Below are experts of layer 4 (counted from 0) of a mixture-of-experts language model. Rows are named router (the router's row for the expert), up (a neuron's input weights, with its number), down (a neuron's output weights, with its number) and show model dimensions 0-95. Each number is 128 + 32 x the weight over its row's rms, rounded and kept within 0 to 255. Numbers have three digits each.
After each expert's rows: a language model's description of what the expert responds to; "comes before" lists some tokens at least twice as common just after its tokens as in all text. This comes from a sample of Wikipedia text that the model never trained on. Tokens count by the router's weight.

# expert 4
router:157178150108062115139091195095060112143106119164138182116087092101140148081136101095145159114063133114096101063142115117138204121118136111109165138130071142124137151134145157083078148102167101171092086101086122112145108124073155101188045118124119151115125143131150165153112122119129121185
up0:146117113092128125155133109179131136159070101153151077091102127139137123147190143117139115149126108136173157131104187121137164085138181149108156176062137103164185103184182175110131120145144081104052191111158135122085109187139137124106080092192179125109094092160134114129108144146141076156
down0:145113083156102120152169125084116191106141120095117137116111098108140138085185149130086158099140148138151077094119050136118154245099138147139161115161111105094149057066134106116162136142174073117135108150119119127106071108118147181177091160144087124125142111128110114142089095138180077143
What it handles: Full stops ending sentences, often with closing quote, bracket or paragraph break, plus clause-linking but or and, e.g. "glass." "practice."
comes before: " The", "==", " In", " He", " It", "0"

# expert 44
router:141068153134114184144129093171094146186119134176111128152058155160114122180109071190082152128116162111133151082129127120150171147182156106115138087170122139147142156134135128122166134103174118181084088126096101080143103150175078195082177160065125131127095131137145095122092167141120132077
up3:102067195141079177137119165100078129120112126113119203193142139133087090093093152188122091095119137125137181118109179120137098120082120122132101158171140127072141148116093118139109110131157108135172144130142172152074117126190128144107134107130143115126141072190154094083115179194115147065
down3:137097153164111134142083098085095084117120148140099167123125093090173072137059142147169089144185086184101065186132128168083150157166100143172125094105086074146088164116152132162120159178150134150134174158146117121173115127071137180119091122155148142155196129111175165113145105135134123102
What it handles: Common nouns right after a/the, often before of or in, such as term, concept, treaty, album, ceremony, series.
comes before: " of", " in", ",", " for", ".", " to"

# expert 36
router:066132115132111120127112145133207158153194154125156155179151141110194080146196108091168162080087157140081092101131151117169071130110149127151121158176075164159148091104115183115069101156122129160153161107101071142095126097170116159074136123141122130085143138125175111152159095113103142108
up22:079147120124182089127082143106123128108156122086160099161092128139118156083099117192104155108121174144113185138107123156128134126078053157117169125115093100072126152114100082135056109090099203126143145157167205141124143123185148135121115141120177096103098081119168110156119104202137145160
down22:131180091138052118120162145142133126157084118144134156144176134152083106123103082165131111110150116186167227107126098111137147127172097142130079132156163148146164094153165173096158126102151100150127187129138168084165065170114159138109156088142089164103134099115082104175168063104149093128
What it handles: Pipes, colons and semicolons separating table headers or infobox fields, such as Tournament | Tier, Number: 11, Format: Digital;.
comes before: " ", "|", "==\n", "==\n\n", " %", " Votes"

# expert 43
router:153241128162108097148165138075149133186171111093100132189138143193103155145138108093124121153136124140129119163141121092167102090178160103188088126180079148124076143128092156113101150095115101103151085128111074132123105091157119098188110107177155099149091158152076137142125110166118129160
up0:107131108165052111123176129117167165096142147127088099122159155164114129140109079145126161148105138175174137158051177157122094087108174144125071163144085154161092149111117078152157125170097136184110114117079075131137092109176153152099097139093102146214140101175073112112129158105108153142
down0:183158130166165084154134118092129159173122078179102113173139148125093162123159130090172088150153101088080117099126140040092109057153134161100116142165087105106075124107124135154103119097150107075179190126189077121124103114105128087136097106177179157145129148143170164121133128163166128114
What it handles: Commas after a noun phrase or clause in prose, often before and, but, which or an appositive, plus Although and While.
comes before: " and", " the", " but", " which", " he", " including"

# expert 46
router:115129091144142121122113134132153067164162079073179125139161176103148146104145157116138122084122087189131098163156149083141112115116095146153210165113137104103168147131133193123195114135137070156118083127078164114141098129163064183153062114148157134110091107170170176125141174151163132130
up3:144079116167089161140132139145138099223125098152140099100085171070162111109143126144145133108105119073184152093163109141131147141077105116110152117139134172120164130105124162156174072132141091140092099114151157042159170109212094145150103164124173132152105054122148157124149166111164099120
down3:160143120087118110146062168140148110102123075162098133148186124136152166149094121093136102150142123069131185138147176186140103128087111128112131169145160117121130190126089085155084168128134065121138106101191125159104120176117087086150119099164050150116147187101083201137131158137134150087
What it handles: Of, and sometimes for, about or with, linking a head noun to its complement, e.g. ball of aerogel, Church of Ghana.
comes before: " the", " his", " a", " their", " these", " this"

# expert 23
router:112164139101132074139125137167208140162152123122190162142093075098149098152111148161119149142122157090126067133161112105171145165179109093114166153138149098084096153128097176157067210114133164099107093112133141167084149090147135160151120080129093197154079148141124087160170142146164118099
up3:136156105106083186120149074134067222122100136146110138124141150157154142062166129116117153148106215165176139180130120112157067088095161156104127112129097131102161089121151117115150100106090097113059104135149087138113087121096120099151127135113158142096154164096143149081077068105097161143
down3:152136145107146172118113167158146116087136130144121147122103141130159108151121130179134172113125138141092070054183158107095114156184036140114121123143190131062117140116099093082102129109152154145139106125170120108145132228168168118088214138168095149131080134142110163173112154154148130131
What it handles: Field labels and units in infoboxes and stats tables, such as height, Burial place, sq mi, Goals, Coordinates, °N.
comes before: ":", " |", "\n", ")", " (", " |\n"

# expert 60
router:118135125147155150150123120153136131163090138145090102105098133144164126114165049120111109127140170082117077167121127151122118137149123109151090171171089085065163165107136178082120158071152131131201096111095151192143055124094136163153071107135094150087128158119112142175187190131190150137
up3:092122117109084142144167153154125189111115183154138140064108104123206138142137077138105120129175136112134106127105126137049175117152156159130140132143114139104169118198159060124128085125117214151132123120135116174160113142099160118098116143156138103104208139144119180178118143178203117151
down3:136171081145177135097115190110114059118138077093134086126182118153103116081039181125104161110166084088121114115143102100125146103163044045170145130111175074149142088127142135115131100132124165119104146166152092132092143123150126080136136133095106099162091147115157124117153073136154157136
What it handles: Past participles and past-tense verbs, often after was or is, such as used, released, located, known, built, stylized.
comes before: " by", " in", " to", " as", " on", " for"

# expert 40
router:170133066085129077058127149145111081144151144107140156156160128155154144103175117102092130109136108126101085087170116078100145167158136174130106100148095182055069147080188144142094141083146096176110141179138156167120084065164145113131174148131104120097098119092091158147106110150118085104
up0:114154083093100114194167136123099152177107146140128155111152139061118191154124121092111134159140123092135129097139075109107099101071094148142164150128125177152069075097179067098200153102111116163125172132155131129137133146159114118065200114168102141157075135134086106132128128154158170070
down0:071107066124122173154143115087097138127151103125151069095177068144225138090141110164107167135101148173124125132182155142118099165081167098124108166103131132155101108148122161055128175111132111102126077210122115112119120124155140117136110157142144211116105132139065145134102104156169147127
What it handles: Prepositions, mainly in, also on, at, during, near, introducing places or dates, e.g. in 1954, in Yerevan, During this time.
comes before: " the", " ", " a", " his", " this", " October"

# expert 21
router:144130174118087094077094161117088102158124098110143187134120131185159068096168156108127157113129126174140100128114143151118096169161084068148141155151090104115142126096100059161118176181089104174147133109109123096151098081108093077133034107165096087075097099129123140105140076129107112140
up4:169114194176119181061141124160168183123073107104105147136077159132135073117108159165155153093121151117151189112105139158132130139088096158141137132155135076141138166130145070164144122126179095132099110078170093052177081133137119069111103116116143084102147095133102151087172135098142166101
down4:109186108127161155099117151152166106146171127149105162099094173191095166127148122116114146129109091130126128094157131103138136130114142142090164110070138161157196080146176127197106147042123159067151142121144121157169148215132097116098111125163146171077166115099082144139162114155082083110
What it handles: Verbs following a subject, such as features, has, had, made, contains, and the preposition "with", mostly in descriptive prose.
comes before: " the", " a", " been", " an", " his", " that"

# expert 7
router:175206112135129093100102126134122118153087170094148144114150084147126146098128067113132091120112101187106102167186155171141114129125084103197172110198101123133128138097132144105108156155128127196151148158086095135112132094060173131155090085130086084069130178122151149117117067161114106163
up22:150214133216088124091175147150142192147143204145164121110128125090113148137104117105149094130122136191146102125125092073126139101083132149077143125149172133136151035151085133126155154158136209142146172127129146152115132148116154085188125127089092108155158114117131131090091106135120110167
down22:165134128144119119166133091121144096207105096096157129085131133116104127058158048101130114144140183097111124110128086160135122080156132068088147162174125105108127072132140134076183195145113149159103057141183093151144149141084140099091072155084144147159088113139108151126138119114180163145
What it handles: Pipe separators in wiki tables, mostly the one right after a name or first-column entry, e.g. HMS Foyle | Royal Navy.
comes before: " ", " —", " L", " A", " United", " N"

# expert 2
router:131143146141084100110090109111130127169092163155079121135132090131183145153132071136158041088143137115085084160095151120134120141137125097131086118146098082081109150132135191144163164114159075141144090133110138190064127155064119122105154104111116181098128132140174192177189183115138173132
up3:140115144132142180136116143147160164135112168126092116138125088146168131184131089173162131202165159149114161097071118126133144099128228062149097143070132102126130145125146118161194112142157121088136131134180127147083150128100137099128195146142109106106107140167122213124099118057109169085
down3:108138141073173192147131159079165145125069130138143145121127098147124130074115103103163187119161149103119125146125163160090067123133187130153086102149140126111068129104027111098153092129132106130152154122152094112139143118114111138119182101148128105036139176136090216167128101118113155157
What it handles: Past participles and main verbs right after was/is/were/be, often before to/by/that, such as announced, released, led, due.
comes before: " to", " by", " in", " that", " on", " as"

# expert 29
router:141201145117114100097165094067107122134124113121083158198145103184100142166149083086133079138132151124126114130097138095124097050181150124188110131172069116143095148105077123101131141096091058109154127152082084147085111087125111075133080114127119110125081105154108129106141161180102089131
up0:162142134133112132103098078135154150118182148116134091124178092196106139233105135130108091136134163174130204104099082139104075086072148123099126133117128108149116112142137134114118108132135109148149138141085153091159108070116175058163146185101130169133187058132148117144076116126085115151
down0:102065146105114088124154120107076132082141150083176181196108135154146067131132100111186091155152140135115104103135135143142116160126158110173120119120154144101076154083131133095154069161123116162133168131131062096169067108134154170089069168142110113131133122166119167134065134130115045169
What it handles: Commas, dashes, semicolons and "including" that close a noun phrase before a following clause, as in "centuries, including" or "terms, the knowledge".
comes before: " and", " but", " which", " the", " including", " with"

# expert 16
router:172149101118059122094145101137133073144081090078145147156162112179158153051139133115166133142090101113125105158147175104131154118176119177167118107129193150094090136102093141137104154085155110108094119107179112102064166160148110109110119107137147068103157156086101161168079071129064115136
up0:148158145165076121166138201116131117161153133111120131047116122117126129087144178163141136132092117135170222125128136142175072140134179129145088154128162105127110115092129144187116070150142164103104148169190154102107121076137077198078138116093163121141120062104147100092121111151128156163
down0:147066168118152126154115120113097157111134089149138143150114126085158144160123070101167165148203149147097103101157177143146175135061144153090172149082110113092151074134122076123142176086106088090173098096054126090083124124108152117177079104105075152141166163123120139167097148148130144174
What it handles: Prepositions and temporal conjunctions that open a phrase or clause, often sentence-initially, e.g. from London, during, when, since, along with.
comes before: " the", " ", " a", " his", " well", " this"

# expert 20
router:137143081108090081080076081085185115116133151102150153204162128120168129127180084063152138069129138141087105132151179099188085116156106100149148160185084130151152162136086155113071126148117141200157135135145099119137109112128127164059102141115124105096116167099139143172165113149122129163
up22:113157174113118135127088103112183122111144134147168096094069075137092108170090081148133146126148093137130137148121160114112174055099120128145138092092112139172146207187082115168067073191138144138089170126137174081149097092120103127093110165121125141132164091142156149155135082146186152079
down22:062118159153110123115165106175157084146122146165126163148148125170098144090212164141140112211094096098110142194125121183185111180123129138109097127186120115105097168150164148108166198133140113126121114122155069128175141148187133102129136083150159178138110160101157102149135103135114182149
What it handles: Separator punctuation in tables and data lists: pipe cells, semicolons in racing results, colons after years or labels, e.g. DAY 39;.
comes before: " ", " L", " W", " A", " D", " Votes"

# expert 1
router:158107101107133125090112166162197077193130129091127155123140166091170163123153147127143108142129110176118100136127130087167118141132145096107188129093108139119142142093054177157192121104157113146155077154073160090124144111131117156170140096193132156122097119122167186113151219167104108183
up0:065111171121131168108107142190184173163128097120123139101156123106095137089120108084098166173202106152100155114087124084129105110110153141136141113155122122164144104145093068183131106144164121131175178117128157131131062126147077103097137182115143141164134147139133168096214152173114084195
down0:151131103161116099109153162141155118082134186112188157132148114101088125147139129166149108120140084145118113124145117108180180079166102165085092188135117088125134156099153209136133056061177146128134111199106136146155131084098205092143125172115124104107175075104154105150119132081154148113
What it handles: Prepositions such as of, for, on, against following a noun in running prose, e.g. accused him of, effects for, reporting on.
comes before: " the", " a", " his", " their", " this", " her"

# expert 39
router:135212138110107117160120101120115119144127078081096083150149093168101178126124090079135179092141069167092132208145123148184163144142183118165121130128075093122102190150092186109064134105093098154145137128073089106091112083143109147165111106145127079102137156136113105117142106149150134170
up1:086126085073139190132080106100143126132128124158084098058123124079146131138143121133124121091141108120121152128095158105132109128151170078085156038189113116081106089170090083141070082118112117080144106143112133097165160145070139148099126187150087154169151072140129133131167152068149145095
down1:138150080104085112142138084097106144172129119169101120167184127111126112088203151100154118151128133132126114125081101108105150059091119090082150160126191103097173168101051151123153182146104136139179085139129197144131077164154138124156158134156090138163106101172066148134157113078111160153
What it handles: Commas after names, dates and clauses in biographies and lists, plus verbs like was, is, who, became, being.
comes before: " and", " the", " a", " but", " he", " which"

# expert 41
router:122135150134085077085143073105193106162130109120143083131091101140133095103120157147109160138108139136119103157150103127121084132156154084176138087201132103094113188141101179070096103149121096216058163106098154115123143111091155158166116073138087072100085141119114173166104141114088132138
up3:075106097161068113074174105177124120200154152130122113044082130137135128133151155133094125136127148147099162122080134137063121112106166140095115080147153130150170101145161171096119108193105116178126177089138171126151102136193194091119096118124165101089138068127143144159129133105186113124
down3:164130184065159143082110099118159164117051100097127118196085140165107127117094114128140143183132163117173128136104121100177059155123103054136124099161138130157058126148138119074187112109136120161089144144103127133149107130136132179169155084108091129119076162139080142078094150133079143149
What it handles: Suffix pieces and plurals ending abstract nouns, often in headings or field labels, such as Alterations, Measures, Workplaces, formats, Rivalry.
comes before: " of", ",", " and", "==\n", " in", "."